python train.py --n_layer=11 --d_model=224 --n_experts=64 --experts_per_token=6 --d_expert=64 --d_shared_expert=64 --activation="swiglu" --moe_layers=[3, 4, 5, 6, 7, 8, 9, 10] --router_score="sigmoid" --normalize_top_k=true --routed_scale=2.45 --balance_loss=0.00443 --balance_bias=false --router_noise=0.3 --init_std_router=0.029 --lr_router=0.000992 --vocab_size=6723 --norm="rmsnorm" --norm_eps=1e-06 --tie_embeddings=false --optimizer="adamw" --lr=0.00375 --beta1=0.9 --beta2=0.98 --grad_clip=1.0 --batch_tokens=[131072, 262144] --seq_len=256 --train_tokens=935600000 --steps=5126 --dataset="wikipedia_en"
Below are experts of layer 5 (counted from 0) of a mixture-of-experts language model. Rows are named router (the router's row for the expert), gate (a neuron's input weights, with its number), up (a neuron's input weights, with its number), down (a neuron's output weights, with its number) and show model dimensions 0-223. Each number is 128 + 32 x the weight over its row's rms, rounded and kept within 0 to 255.
Before each expert's rows: a language model's description of what the expert responds to. This comes from a sample of Wikipedia text that the model never trained on.

# expert 13
Inner or final fragments of words and names just before punctuation or a line break, such as ab-o-ard, Bed-e, chap-er-one, TK-O.
router [158 140 122 143 125  58 133 119 165 107  92 129 149 130  94 133 154  85 173 167 145 132 133 157  75 130 125 118 192  62  82 119 141 117 124 143 119 125 121 137 103 149 108 121  73  80  80 124 173  98 132 114 151 165 175  92  86 115 181 125 128 136 152 143 128  64  85  82 164  78 197 109 103 145 203 141 153 102 138 103 115 151  89  85 105 160 134 139 162 158  87  95 130 206 152 127 171 139 109 183  90 153 171 135 107 127 143 156 175 135 158  88  99 159 147 134 208  83 114 157  94 116 132  94 125 116  95 142 120 154  93 108 147 165 100 138 124 126 146 141 151 235 162 163 108 138  87 146 178 142 132 128  99 112 161 175 100 133  86 156 126  98 115 106  95 157 166 183  82 105 116 105 178 139 129 116  70 144 108 199  86  95 117 131 129 131 154 172  83 123 140 153 115 191 152  90 139 179 143 133 145 119 162 172 154 103 145  84 111 111 182 152 173 160 188 146 158 138 136 108 155  85 136  69]
gate1 [144  84 102 122  88 119 164 105 132 182  99 154  71 122 138 123 103 125 102 146 197 150  83 118 108 129 154 108 158  99 159 162 128 137 135  92  85 167 163  71  72 148 132 103 116  73  92 129 124 150 104 127  82  78 110  85 125 203 184 101 129 102 189 107 210 102 142 134  85  94 126 105  80 194 180  94 127  70 106  55  96 142 127  72 144 120 146 134 159 153 113 135 146 156 118 147 109 103 183 167  99 143 159 140  76 156 168 165 172 162 132 100 106  89 122 132 147  74 108 122 119 156 207 131 107 187 121 129 127 137  97 134 133 130 146 137  96 180  73 151 151 191 145 135  85 158 162 148 115 160 108 147 140 121 111  92 140 133  59 141 140  69 160 112 116 117 158 210 120 146 119 123  94 147  99 130  77 154  73 167  82  34 149 127 111 114 145 183  96 145 131 155 172 110 108 142 159 121 147 143 124 113 143 195 130 143 110 169 136 129 158 157 153 119 139 134  96 159 124 106 122 151 171 123]
up1 [ 80 156 125 114 175 193 141  65 135 153 119 115 120 129 188 134 102 166 159 113 128 126 165 228 179 104 143 144 130 113 131 123  93 105  98 179 132 132 126 147 213 151 160  98  94  92 126 115 115 129  86 116 158 108 192 138 103 110 194 162  85  94  43  75  78 159 107 124 111 151  87 152 119 139 153 160 115  85 166 131  90 141 102 160  99 172 198 136 107  92 149 194  74  83 120 166  90 180 149 135 117 159 132 133 142 123  72 127 142 109 191 102 205 100 114  59 104 137  63  93 172 121 130 182  78 133 179 123 137 124 119 106  84 147 152 151 135 112 160 132 137  84 124  92  87 158 112 122 176 151 171 157 129 128 150 129 141  82 193 105 171 134  93 129 118 126 115  98 129 117 138 188 141 105 149 122 158 145 118 144 137 183 193 155 121 147 143  93 130  81 105 106 106  97  90  99 119 112 128 101 149 188 101 127 132 132 115 133 145 163 143 108 155 140 118 150  84 103 153  81 100 139 139 135]
down1 [ 68 105 142 135 151 126 189  86  52 170 157 187 111 131 149 136 160 132 172 150 117 137 158 123 133 157 118  94 111 151 158  98 140 120  90 106 191 109  92 124 126  80  70 138 175 165 152  93 115 198 166 100 141 103 137 109 123 101 182 126  94 174 137 129 141 103 122 125  81 120 140 115 173 115  99 163 115 144 107  74  73 121 113 123 140 163 173 107 107 136 129 103 153 130 219 137 124 163  98 154 148 151 109 145 139 143  91 142 129 153 122 113 184 133 105 100 149  83 140 126 119 146 124 168 115 224 112 171  94  49 104 134 126 138 153 175 141 144 103 137 150 174 128  72 119 145 142 135 148 155 150 154 138 163 142 177 173 150  82 105 165 167  74 168 107 148 145 103 109  77 144  55 116  69  94 103 179 124 164 109 134 140 121 144 135 143 163  92 148 145 114 103 127  88 132 144 146 185  60 145 118 156 155 156 160 131  92 108 110 102 185  87 148 110 121 124  79 139 178 146 156 156  46 217]

# expert 44
First three digits of years like 198, 201, 202 in discographies, tables and citations, plus other numbers in stat tables.
router [153 133  91 137 180 112 170 113 166 128 108 154 142 116 143 122 123 128 124 108 138 137 101 169  87  78 126 189 138  49  88 121 143 171 128 128  93 117 157 102 149 135  72 145  72 104  95 146 173  77 120 143 215 101  62 141  77 153 125 112 107 140  99 119 174  97  45  79  97 154 228 100 127  76 207 121 102  69 135  86 121 180 153  98 106 146 143 130 194 129  79 149 134  98 136 138 156 132 153  93 128 101 172 156 222  88 119 191  91 105 148 157 157 114 137 145 132 126 104 141 110 102 110 146 151 143 103 134 120 157 112 146  93 118 161  97  87  78 139 133 100 127 122 179 185 158 146 162 189 116 121 133 146 118 142 171 135 135 128 114 142 109 108  73  79 160 125 128  91 103 131 133 176  62 104 114 131 124 151 170  38  93 118  61 119  93 113 135  95 140  93  98 152  86 135 159 139 126 156 148 123 117 129 130  95  95 141 104 144 115 145 117 173 170 166 127 140 135 113 168 138 153 164 103]
gate1 [163 105  83 120  83  83 190 133 167 126  88 186 144 143 107 174  90 131 100 148 144  91  81 112  39 106 163 121 132 124 127 149 107  84 138  82 120 127  84 183 117 153 137 133 132 131 151 119 130 145 118  94 151 169 109 150 112 150 126 173 106 175 201 114 157 117 129 136 111 150 142  61 121 127 149 146 125 167 211 176 128 123 176 115 115 116  92 126 138  60  79  71 124 159 188  88 141 120 193 142  93  87 122 139  91 106 185 122  75 124  73  88 122 148 166  90 164 145  98 143 188 115 138 126 111 149 119 182 131 112 126 122 105 143  86 145 137  62 132 111 169 201 117 124 121 158 127 110 112  95 125 121 115  94 101 131 165 117 182 117 111 170  95 125 199 156 143 144  83 177  81 184 106  94 101 127 157 131 139 149 135 157 193  94 133  57 125 101  93 196 155 117 168 194 101 186 149 158 120 119 148 140  99 107 141 147 147 113  89 157 127 133 157 109 130 145  61  88 128 139 120 133 137 158]
up1 [152 162 130 180 162 136 123 163 130 164 120  93 149 118 141 128 154  95 123 172 149  85 123 145 105 160 116 146 121 154 121  87 105 151 178 153 156 164 189  93  93 163 112 130  63 132 192 125 172 198 129 104 155 162 186  81 107 103 115 113  61  72 154  32  76 107 116 128 157 138 112 206  99 103 145  98 158  99  64 153 159 144 136  80 171 180 168 135 118  72 175 122 110 156 150 135 124 135 149 164 197 154 119 112 168  90  99 107  74 163 124  91 122 194 190 147 115 131 109 139  88 122 131 131 145  90 151 120 127 123 113  89  93 142 107 133 140 157 104 125 119 142 136 156 165 144 146 146 154 126 171 137 134 109 130 122 160 114 118 155 111 148 147 105 131 158 114 151 140  98 159  73 147  87 149 114 142 130 116 162 100 130 132 140 122 134 179 139 139  49 127 142 138 111 121 119 149 221 123  94 142  90  42 151 104 174 189  83 114 120 157 184  90 108  90 162 110 115 145 177  86  63 155 156]
down1 [127 154 124 106  71  99 166 132 162 118 119 120 143  85 153 132 157 175 142 137  98 115 152 151  99  93 127 115 126 135  74 127  63 183 115  94 156  68 146 137 130  99  96 142 123 100  88 156 148  84 132 159 108 179 124 107 184 199  74 106  99 127 125 113 144 136 139  95 166 145 127  71 187 133  95  53 166 136  91 111 144 168 156 107 104 140 198 222 192 148 146 126  94 122 166 128 153  84  76 176 158 112 110 121 204  78 124  38 107 102 127 143 142 103 170 137 137 151 126  75 109 138 137 128 136 149 166 145 165 112 147 147 145 111  97 125 127 125  65 114  83 138 138 167 139 139 114 149 110  94 138 103 129 162 122 147 122 104  93 149  81  91 132  97 103 157 116 143 179 109 221  97 133 147 137 146 114 193 142  89 121 121  83 113 103 118 121 160 146 137 197 163 167 112  77 199 120 137 177 111 147 161 109 119 143 132 203 109 188  96 106 134 154 162 119 176 142 152 175 125 100 117 116 137]

# expert 52
Lowercase letters and endings inside compound or foreign words, such as h in Castlehaven, Dancehall, and est, end, ast, digit groups.
router [168  83  83 158 175 175 131 185 203 225 128 171 137 175 195 120 172 127 100 113 151 101 132 110 106 121 120 153 145  55  93 158  82 117 124  93 116 109  81  85 104  98  90 156 100 111 121 102 130 123 149 122 176  81 102 143  90 107 111  99 159 185  88 151 127 195 125 104 178 195 157  93  87 105 206 159 161 118 137 116 155 117 150 125 118 143 139  93 148 108 122 148 126 100 147 127 132 122 113 182 147 113 130  90 139 137 130 153 108 188  71 147 136 153 172  60 150 105  99 108 101  90 135 107 147 138 106 129 198 118 110 139  64 175 136  94 136  92 100 176 112 183 156 110 136 126 102 196 122 118  96 149 185 180  90 126 122 124 149 192  84 162 158 122 185 155 117 123 129 105 115 141 165  96 153 141 110  94 172  96 108 161  78 138  61 112 124 101  79 141 147  94 173 125 114 182 124 151 119 117 140  91  88 114 140  91 178 140  78 106 145 149 140 130 153 124 137 116 122 116 151 146 130 174]
gate1 [120 106 123 118  98 147 140 105 104 143 209 153 163 153 101 151 144 167 151 119 129 175 137 172 105 190 111 154  88  87 153  75 149 212 124 112 180 159  83 144 158 142 117 146 138 131 124 177 138 143 153 118 194 170  96 164 112  96 177  74 144 153  72 110 141 133 126  66 159 150 162  94 174 120 150  96 167 129 150 164 123 147  85 164 132 125 144 111 121 130 118 165 142 136 144 151  79 139 145 123 139 147  87 119 116 133 109 136  98 161  77 104 110 138 165  84 102 123  72 175 118 150 156 168 175 102 104 110 139 156 124 135  97 155 165 134  64  90 119 179 126 116 125 130 132 110  63 148 169  76 129 125 143 106 117 160 135 191  56 116 207 150 143 135 180 145  88 157 143 178 119 123 122  86 171 124  62 120  76 110 163  81 120 167  93  90  96 150 117 158  86 103 100 144  82 133  95 129 116 163 115  88 119  98 144 116 113 184 179 137 115 145 151 116 119 142  95  28 103 173 130 153 192  69]
up1 [152 137  58 187 187 154 110 114 122  99 166 121 123 175 124 104  98 105 144 148 120  69  83 126  90 117 162  91 226 118 154 185 143 165 121 104  92 154 115 169 117 135 154 113 151 144 150 133 171 173 158 112 125 128 163  75  96  69 138 133 102 123  27 146 142 168 128 121 113  81 150 197 145 117 148 129 166 101  94 115 186 137 169 149 109  84 117 156 152 148 142 123 191 174 103 169 113 119 102 195 171  90 163 125 101 116 150 113 122 109 181 110 118 123 193 120 146 117 105 103 147 134 117  86 146 131  90 176 101 167  62 116 100 165 145 119 105 136 147 122 125 156 119  89 111 116 105 163 115 172 108 135 173 145 136  67 123 136  94 121 118 188 104 117 125 134 126 121  75 105 114 122 154 133 131 109  94 140 112  93 140 104 132 126  90 141  83 109 120 197 119 120 127 191 109 161 115 224 175 137 135  66 141 173  53 120 120 117  98 118 108 143 182 137 112 108 137 143 188 139 141 112 139 210]
down1 [167 120  68 155  98 128 113 132  92  90 164 188 100  99  90 127 128 104 151  96 101 133 136 113 117  92 110 160 159  47  91 144 121 132 174 110 138 138 154  96 129 102 136 137 149 128 175 132 187 115 160 119 154  61 139 112 105 144 132 122 154 156 120 151  87 167 127 111 146  86 118 104 159 133 169 174 115  80 175 106 109 171 138 113  79  90 122 157 136 122 126 144 137 139 116 131 152  81 128 137 194 173 171  94 171 112 186 145  87 117 115 137 129 113 123 187 110 128 106 158 132 134 109  90 136 127 115 220 135  69 100 169 110 116 172  80 119 106 102  86 150  92  87 125 126  91 169  93 116 146 100  93 135  49 142 110 161  83  74 186 165 112 162 157  56 151 156 115 122 147 118 146 120 153 127  91 112 154 168  90  87 123  58  97 142  58 149 151 186 232 123 139 170 139 145 109 165 102  73  98 146 131 161  99 166 162 200 117 100 136 113 110 107 164  98 104 130 116 167 161 126  82  93 110]

# expert 26
Single digits and day numbers in dates or counts, plus short name fragments like McKen-z-ie, Mir-and-a, V-and-enberg.
router [196 112 118 169 134  89 133 122 125 159 130 182 108  99 112 130 161  89 121 169 127 102 186 108 122 169 111 140  89 100 106 183 189 151 156 131  58 111 103 111 132 161 117 178  91  94 106 159 138  76 128 136 177 145 136 167 106 151 143 123 115 152 155 112 147 158 103 101  74 157 186  91 167 107 207 109 112  70 163 112  77 167 100  58 108 127 126 171 157  58 127 151 115 123 113  84 144 168 168 106 177 159 122  98 143 140 164 175 152 129 118 178 133 112  71 101 156 142 120 185 101 121 161  99 128  97 159 131 160 168 167 110 147 163 146 151  95  95  87 186 126 156 165 118 137 168 101 148 184 127 108 116 126 204 103 175 135  89 131 116 115  96  88 111 138 137 129 194  86 105 114 131 183 138  92 102  90 124  67 135 109 124  75 125 135  92  99 167  81  97 172 126 116 185 128 169 159 128  69 109 176  78 111 142 135 103 116 143 139 168 146 126 162 124 163 193 136 127 187 147 148 161 140 130]
gate1 [137 179 154 167 142  82 155  83 125 117 151 156 114 165 140 139 176 157 127 132 181 110 207 117  98 145 102  91 114 104 102 120 153 148 142 130 111 149 100 116  62 134 110 165 134  96 128 159 135  78  81 143 110 161 160 126 119  91 138 125 107 186 107 135 160 112 126 142  54 132 188 104 159 154 163  95 141  70  77 108 123 147 113  90 120  94  84 152 108 105 140 191  74 107  84 148 115 144 174 105 156 145 119 132  97 138 145 131 132 147 146 164 167 134  64 114 134 151 102 149 155 103 111 133 110  66 204  92 116 161 225 160 111 119 140 132 171 141  90 194 154 132 108 201 113 182 121 127 143 127 139  43 118 157 137 152 133 103 144 142 149  56 137 116 127 125 104 143  79 118  80 207 173 162  90 162 103  66  88 112 157 126 121 135 111 143 117 178 147 106 141 155 138 161  89 123 129 163 113 189 134  93 109 139 126 106 127 142 132 156 158  96 110 158 175 143 182 145 144 181 127 214 108 174]
up1 [154  81 142 151 173 100 108 139  94 173 158 130  97 167 129 133 131 123 149 145 106 128  91 114 147 125 102 131 103 141 116 126  82  76 121 102  97  86 107 157 114 125 104  71 167 117 100 131 158 129 171 101 155 121 115 144 196  82 113 111 166  59 135  86 182  97 121  72 155 114 115 149 123 120 107  94  93 151 101 121 162 146 137 143  94 133 134  97 179 172  69 106 114 202 126 115 104 154  55 171 184 156 111 192 156 145 108 149 116 122 142 116 113 160 179  78 116 114 174 133  79 135 175  62 169 101 101 155 137 140 110 159 119 134 111 165 162  91 158 115 145 167 149  96 118 122  72  73 120  80 126 184 135 128 126 182 169 106 184 126 161 160 128 138  90 123 107 107  71  98  79 131 150 125 105  87 105 192 155  97 146 165 157 133 179 115 115 129 129 114 149  98  91 123 120  97 166 131 120 118  82 182 111  79 171 102  72 126 144  98 159 111 113  63 102 123  66 122 135   7 129  99 111  92]
down1 [147 119 129 132  93 109  82 139 136 131 192 117 127 134  93  70 141 158 210 127  67 146 121 122 157 128  86 171 136 145 120 133 163 155 106 104 127 106 153  88  87  91 133 159 126 129 163  92 182 141  96 114 106  87 169 135 158 156 104 127 126  85  86 133 112  82 106 161 120 145 128 116 163 119 152 107 162 100 198 132 137  91 151 118 134 109  86 181 167 151  85 141 123  96 113 127 166  69 154 169 155 106  72 117  86 175 115 113 128 120 154 111 151 129 162 153 104 140 125  99  59 142 146 175 103 170 103  95 144 152 146 146 188 159 120 131  82 118 116  97 127  77 159 112 150 129  94  69 122 115 112 161 166 121 134 121 159 165 138 107 117 173  60 135  67 145 144  50  93 190 130 128 154  98 182 172 153  97 162 182 120 161 185 140  96 156 184 110  97 131  42 122 137 156 175  70 158 155 113 129 120  93  96 108  76 162  92 149 126 107 140 103 129  62 160 103 180 208 164 116 164 144  92 108]

# expert 45
Last pieces of split words and country names before punctuation (Greec-e, Roman-sh, China, California) and sentence-ending periods, digits, apostrophes.
router [156 143 135 130 151 119 184 175 160 144 157 160 103 133 220 138 171 186 136  72 170 150 114 124  70  91 105  98 151  90 100 113 148 140  69  77  96 109 132 106 117 167  98 167  55 100  83 127 118  72 114 142 189  95 114 205  94 106 107 119 148 207  76 134 113 192 130 126 148 183 137  80 112 147 206 132 114  61 129  95 173 149 119 140 123 147 111 124 174  76  47 124 145 115 116 137 119  98 135 166  94 105 118  75 139 168 106 193 117 150  60 167 175 142 125  66 131 136  96 129 137  84 119 177 106 175 132 117 160 132 131 146 130 128 139 153 122 112 108 117 176 154 158  69 142 117 114  93  95 156  98  96 161 117 109 133 111 134 160 107  97 116 178 127 111 167 123 114 163 146 118 136 122 113 175 153 156  86 124  97 142 148 154  85  89 128 129  92  92 167 107  94  85 138 116 142 156 134 148 133 192  97 107 114 146  75 177 116 145 107 107 162 127 122 178 115 138 177 160 123 178 161 127 145]
gate0 [179  75 143 171 142 139  86 167 144 118 165 114  85 172 176 139 104 169 125  63 114 113 139 122  85 174 117 146 166 134  79 166 169 150 104  55 170 119  85 104 139 136 118 144 105 153 127 106  95 123 152 107 157 150  93 113 105 120  93  93 172 155 105 150 246 143 106 121 181 188 160 118 100  86 211 154 136  22 119 123 112 135 187 140 145  84 127 128 111  79  83 122 136 155 170 146  96 153 165 167 116 139 145 145 126 116 151 155  97  73  70 126 129  67 152 149 152 138 138 113 138 116 180 112 106 121  98 138 133 198 147 166 137 153 151 118 120 126  57 153  99 115 154 105 136 137 148 104 135 171 127 155 155 143 157 200 111 146 132 142 112 114 175 134 186 110 125 127 102 153 112 113 107 118 117 122 119 132 142 133 134 159 143 128  49  88  81 122 107 163 132 127 163 175 183 184 148 154 132  88 161  98  57 143 145 101 100 115 109 133 145 153 158 110 117 113  82 138 107  40 146 141 146 111]
up0 [162 149  52 153 159  90  76 171 155 158 107 164 138 121  97 115 120  82 130 102  82 124  78 107 120  95 166 143 137 168 115 158 142 114 110 112  91 103  93 122 161  98 101 116 175 110 109 157 172 122 125 157 148 100 177 116 106 165 138 152 154 141 183 139  83 121  78 120  98  48 120  84 157 145 118  54 123 164 119 104 212 104 158 149 102 114 123 103 137 110 142 105 131 131 100 158 157  80 174  96 202 152 169  80  84 159 104 125 113 135 159 102  93 211  72 148 139 139 136 100  97 139 100  48  84  50 155 112 121  65 122  82 119 151 127 150 112 141 137 140 123 167  50 161 119 106 133 173  85 103 140 116 129 141 158 169 141 146 135 109 135 188 189 161 118 133 125 129  89 176  86 147 150 201  63 135 133 211  94 118 111 117 110 131 138 164 167 139 105 160 119  88 163 131  91 138 118 108 103 128 145 137 164 126 119 141 135 135 160 122 175 135 186 152 109 136 154  83 125 151 145  99 118 165]
down0 [119  79  58 144 137 110 169  89 134 134 100 164 163 145  90 149 102 139 133 109 129  84 127 161 120 128 176 100 103 108 137 104 114 136 109 125 158 162  77 185 124 132  85 142 129  95  94 153 116  89 132  90  59 135 125 153 111 164 125  63 113 100 148 130 143 146  88 123 103 155 141 131 117  88 176 105 141 149 138 155 114 171 122  87 128 136 146 121 188  79 170 149 172 148 180  84 188 172 172  56 124 125 162 162  65 114  61 169  83 123 178 140 150 131 121 120  91 160 159  75  66 168  82 113 104 123 154 105 123 154 152  87  68 174 170 131 143 171 112 184  42 121  59 140 116 175 124 149 133 109 167 161 159 111 144 122 133 134 165  85 100 107 136 119 112 122 126 146 118 126  73 150 166 163  82 160 125 180 188  66 193 101 105 157 137  89 113 143 110 193 109 139 130 123 133 173 113 172  99 184 120 147 148 136 119  49 113 120 121  80 138 129 131  86 100 150 111 130 168 166 118 123 115 106]

# expert 8
Word-internal pieces not ending a word, often before a suffix or comma, such as barr-ack-s, scar-city, Cri-min-al, -tion.
router [106 100 127 119 110 163 145 125 175 149 127 111 123 105 160 161 125 119 135 155 120 144 109 132 178  27 148 181  97  55 103 156 139 139  90 112 120 108 133 121 154 145 101 119 139 125 101 129 160 103 155 151 119 154 130 173 106 153 144 179 156 163 129 119 157  94 117 147 152 128  85  46  86 142 211  89 108 167 180 168 133 153 135 155 120 188 126 131 171 137  96 107  71 186 163 105  84 114 143 111  98 160  99 138 162 163 139 165  70 125 131 118 104 107 132  76  94 131  83 140 119  85  88 157 177 109 115 171 154 129 160 143  82 178 123 133 142  91 114 170 170 208 127 158 121 163 178 126 136 128  91  78 188 136 131 152  74 127 131 183 149 144 133 105  76 164 147  96 113  77 127 101 138 175 136 149 109  58 215 133 143  73 134  85 119  89 164 120  80 102  96  94 150 122 162 164 118 115 119 141  97 166 136  88 121  93 138 186 125 114 102 126 139 147 203 163 126  65 139 122 187 128 125 149]
gate0 [167 116 120 153  86  74 125  96 109 143 122 171  92 150 124  99 127 212 156 112 133 143  55 164 136 110 116  79  87  80 107 190 158 143 140 129 108 131  76 100  95 169 146 168  86 152 126 138 113  94 116 141 178 101 157  73 103 138 146 129 121 137  97  85 141 105  64 123  89  87 140 132  70 177 140  69 181 109 117 103 108 172 102 158 109 136  97 130 147 149 140 106  67  96 188 146  60  85  79 113 125 162 123 114  87 121 111 112 102 114 128 122 175 182 114  71 141 102 116 111 114 162 130 174 108 151  96 181 183 145  93 147 103 192 122 135 133 119 124 119  83 132 114 165 128 102  54 174 138 130  91  79 168 141 124 147 121 131  74 121 179 169 100 128 120 168 130 122 137 119 125  87 120 135 178 172 190  76 133 123 112 129 146 121 121 199 138 116 116  92 110 134 129 190 196 136 146 148 130 175 133 158 161  66 161 172 109 113 113 115 149 119 115 189  57 100 108 111 147  93 157 143 181 147]
up0 [129  44 154 151 178 102 103 115 103 129 134 100  61 155 134 162 118 127 126  72 107 168 116 121 108 122 179  75  89 113  70 151  84 112 155  66 167 105  62 103 134 103 111 180 111 128 120  88 167 156  95 114 123 141  84 127 132 119  92  85 148 145 151 112 137 138 133  55 165 140 114  42 170 181 117 147 171 134 108  75 142 124 132  97 171 139 101 158 136 132 133  90 179 129 130 125  42 162 131 216 142 111  62 112 148 102 108 106 132 124  81  58  82 115 179  95 116 110 102  62 126 126 116 148 157 116 147 133 103 168 117 107 116 129 203 120 151 127 154  80 132  83 146 151  74 135  93 101 150 133 101 151 120  96 146 130 139 145 130 133 129 166 166 118  99  75 149 140 163 166 109 118 172 124 150 163 149 172  98  79 142 213 175 139 115  92  80  96 139 171 194 121 132 117 123 108 119 105 175  95 142 139 138  84 135 121 117  68 143 126 125 146 155 107 177 123 148 143 129 127 139 182 149 160]
down0 [125 191 117 161 180 134 193  67 145  97 179 143 162 158 136 148  78 140 113 172 149 125  86 115  98  97 173 156 163  95 108 183 130 112 145 137  74  80 139 141  81 203  85 108 148 140  83  92 132 121 122 121 107 115 172 159 113 196 148  67 123 117 117 126  70 134 122  80 155 147  70 128 173 162 179 120 100 139 149 126 170 138 138 127 105 162 107 107  78 129  90 196  95 132  59 130 186 111 115 142 167 117  91 139 150 102 153 161 121 123  82  37 190 115  99 166 176 141 119 139 103 111 106 109 140  76 192 146 176 111 119 115 126 147 120 119 150 101 108 136 187 131 153  82 116  91 124 145 148 132 135 107 103 124 148 148  94 138 122  91 121 128 114 137 103 130 158 169 154 136 145 159  63 155 179  94  92 141  67  96 196  77 108 131 121 151 119 142 165  82 131 133  90 141 104 141 114 158 178 133  97 136 183 139 114 183 138 107 102 132 141 106  76 120 142 114 142 223 147 117 165 125 134 164]

# expert 36
Inner or ending pieces of surnames and words (Fl-int, Lehmann-Willenbroc-k, disappear-s), plus table pipes and slashes among numbers.
router [128 103 111 162 141 159 211 185 179 136 122 153 147 127 125 126 145 100  92 113 149 202  71 124 161  97 109 113  96  79 129 165  92 172  93 101 119  87 167 113 172 138  79 103  70 117  83 137 138 107 156  60 133  93 131 226 105 139 159 111 107 186 111 112 147 115 136 135 136 123 180 108 188 109 189 166 115  98 180 123 170 167 107 113 124 125  95 139 195 186 118 108 142 129 135 150 105 132  88 114 111 142 172 103 168 118 138 169  80 145 157 135  99 186  98 144 137  73 126 156  73  96 126 185 100 147 107 127 183 132 159 150 125 114 135 189  97 140 119 171 150 175 168 151 109 146 124 101 143 109 116 141 157  96 124 108 122  85 156 188 109 115 105 110 101 244 155 116 142 106 138 111 100  95 191 137 135 105 167 139 129  98 158  74 123 170  87 143 113 112  71 118 105  98 130 120 118 158  55 148 133 129 100 113  86 115 108 117 154 156 121 105 165 119 184 162 132  78 159 150 153 131 117 113]
gate0 [123  97 125 159 116 185 167 141 160 163 166 127 160 179 138 127 120 105 107 131 112 182 111 113 182 159  88 124 120 105  82 199  89 146  88 109 151  95 132 142 131 135 110 140 118  90 154  80 119 121 164 154 107 117 131 153 137  76 115 121 160 159  56 127 144 143 187  74 146 135 163 129 212  96 162 117 132  69 116 116 161 118 147 149  83 110  75  79 151  50 116  61  89 143 113 149 127 111 136 126 121 149 167  98 132  54 163 127 140 120 123 172 128 131 121  89 146  70 124 206 179  93 140 120  96  92 172 169 164 158 185 122 137 101 155 164  96 138 114 242 118 145 104 174 121 121 150 170 121 129  67  99 121 126 166 129 145 111  82 158 124 137 159 152 129 148 121 161 123 107 123 108  43 149 146 136  80 131 161 149 132 159 142 173 134 173 108 124 113 124 157 171 119 163 149  92 140 187 110  86 150 130 151 102 133 119 115 140  87  92 118  72 131  74 145 108 106 149 123 101 217 128 114  94]
up0 [108 100 105  98 109 201 111 133  93 144 165 179 121 105  95  97 129  92 121 153 139  87 108 154 125 128 128 181 126 107 110 132  92 152 145 171 112 174 108 111 136  87 193  95 117 174 124  87 106 144 105  99 133 143 127 146 102  92 144 126 156 103  99 207 152 150 188 142 134  92 164 146 193  84 150  98 167 108 156  79 201 145 161  67 168 115 148 115 173 156 129 107  95 168 110 122 150  79 122  92 119 115 123 152 117 126 157  96 139 111 159 169 105 163 163 140 142 117 167 188 130 122 100 213 162 113 121 155  90 109 170 127 115 113 130  94  99 154 114  84  70  97 139 144 122 105 148  95 158 117 110 137 126  83 136  77 112 160 116  92 117 189 147 189 169 138 149 110 112 211  51 163 138 106 143 118 137  92 162 123  95  50 189 149 180 124  98 149 140 145 115  78 120 161  90 157 148  75  86 106 105  83 107 142 106  65 141  88 128 145 180 109 170 112 130 148 120 136 106 116 173 188  75 134]
down0 [111 142 140 121 165 144 123  78 115  40 129  70 137 149 161 163 105 136 104 104 114 112  93 151 179 133 161  79 211 130 155 162 162 135  82  58 100 114 144 123 126 125 119 107 146 139 105 115 116 160 139  67 133 114 133 110 167 130  94 104 138 118 150  88 121 120 173  38 138  75 114 137 157 131 108 105  59 102 155  92 123 156  82 151 143 155 118 159 127 115 202 134 141 164 130 135 110 175  64 118 111 134 103 114 121 128 106 130  71  89  63  94 117 147 121 107 108 143  84  82 172 148 152 178  64 113 131 172 104  86 151 161 116 146 112 117 105 152 146 197 136 157 131 167 122 146  94  88 100 107 142 123 145 164 152 173 151 137 140  79 139 112 141 141 113 150  83 120 147 180 206 110  93 185 184 152  90 159 147 148  90 111 130 111 130 122 104  64 164 136 117 207 145 143  86 157 126 170 138  59 129 150  93 154 154 150  95 130  91  61 141  80 113 108  87  71  96 134 120 167 143 169 103 134]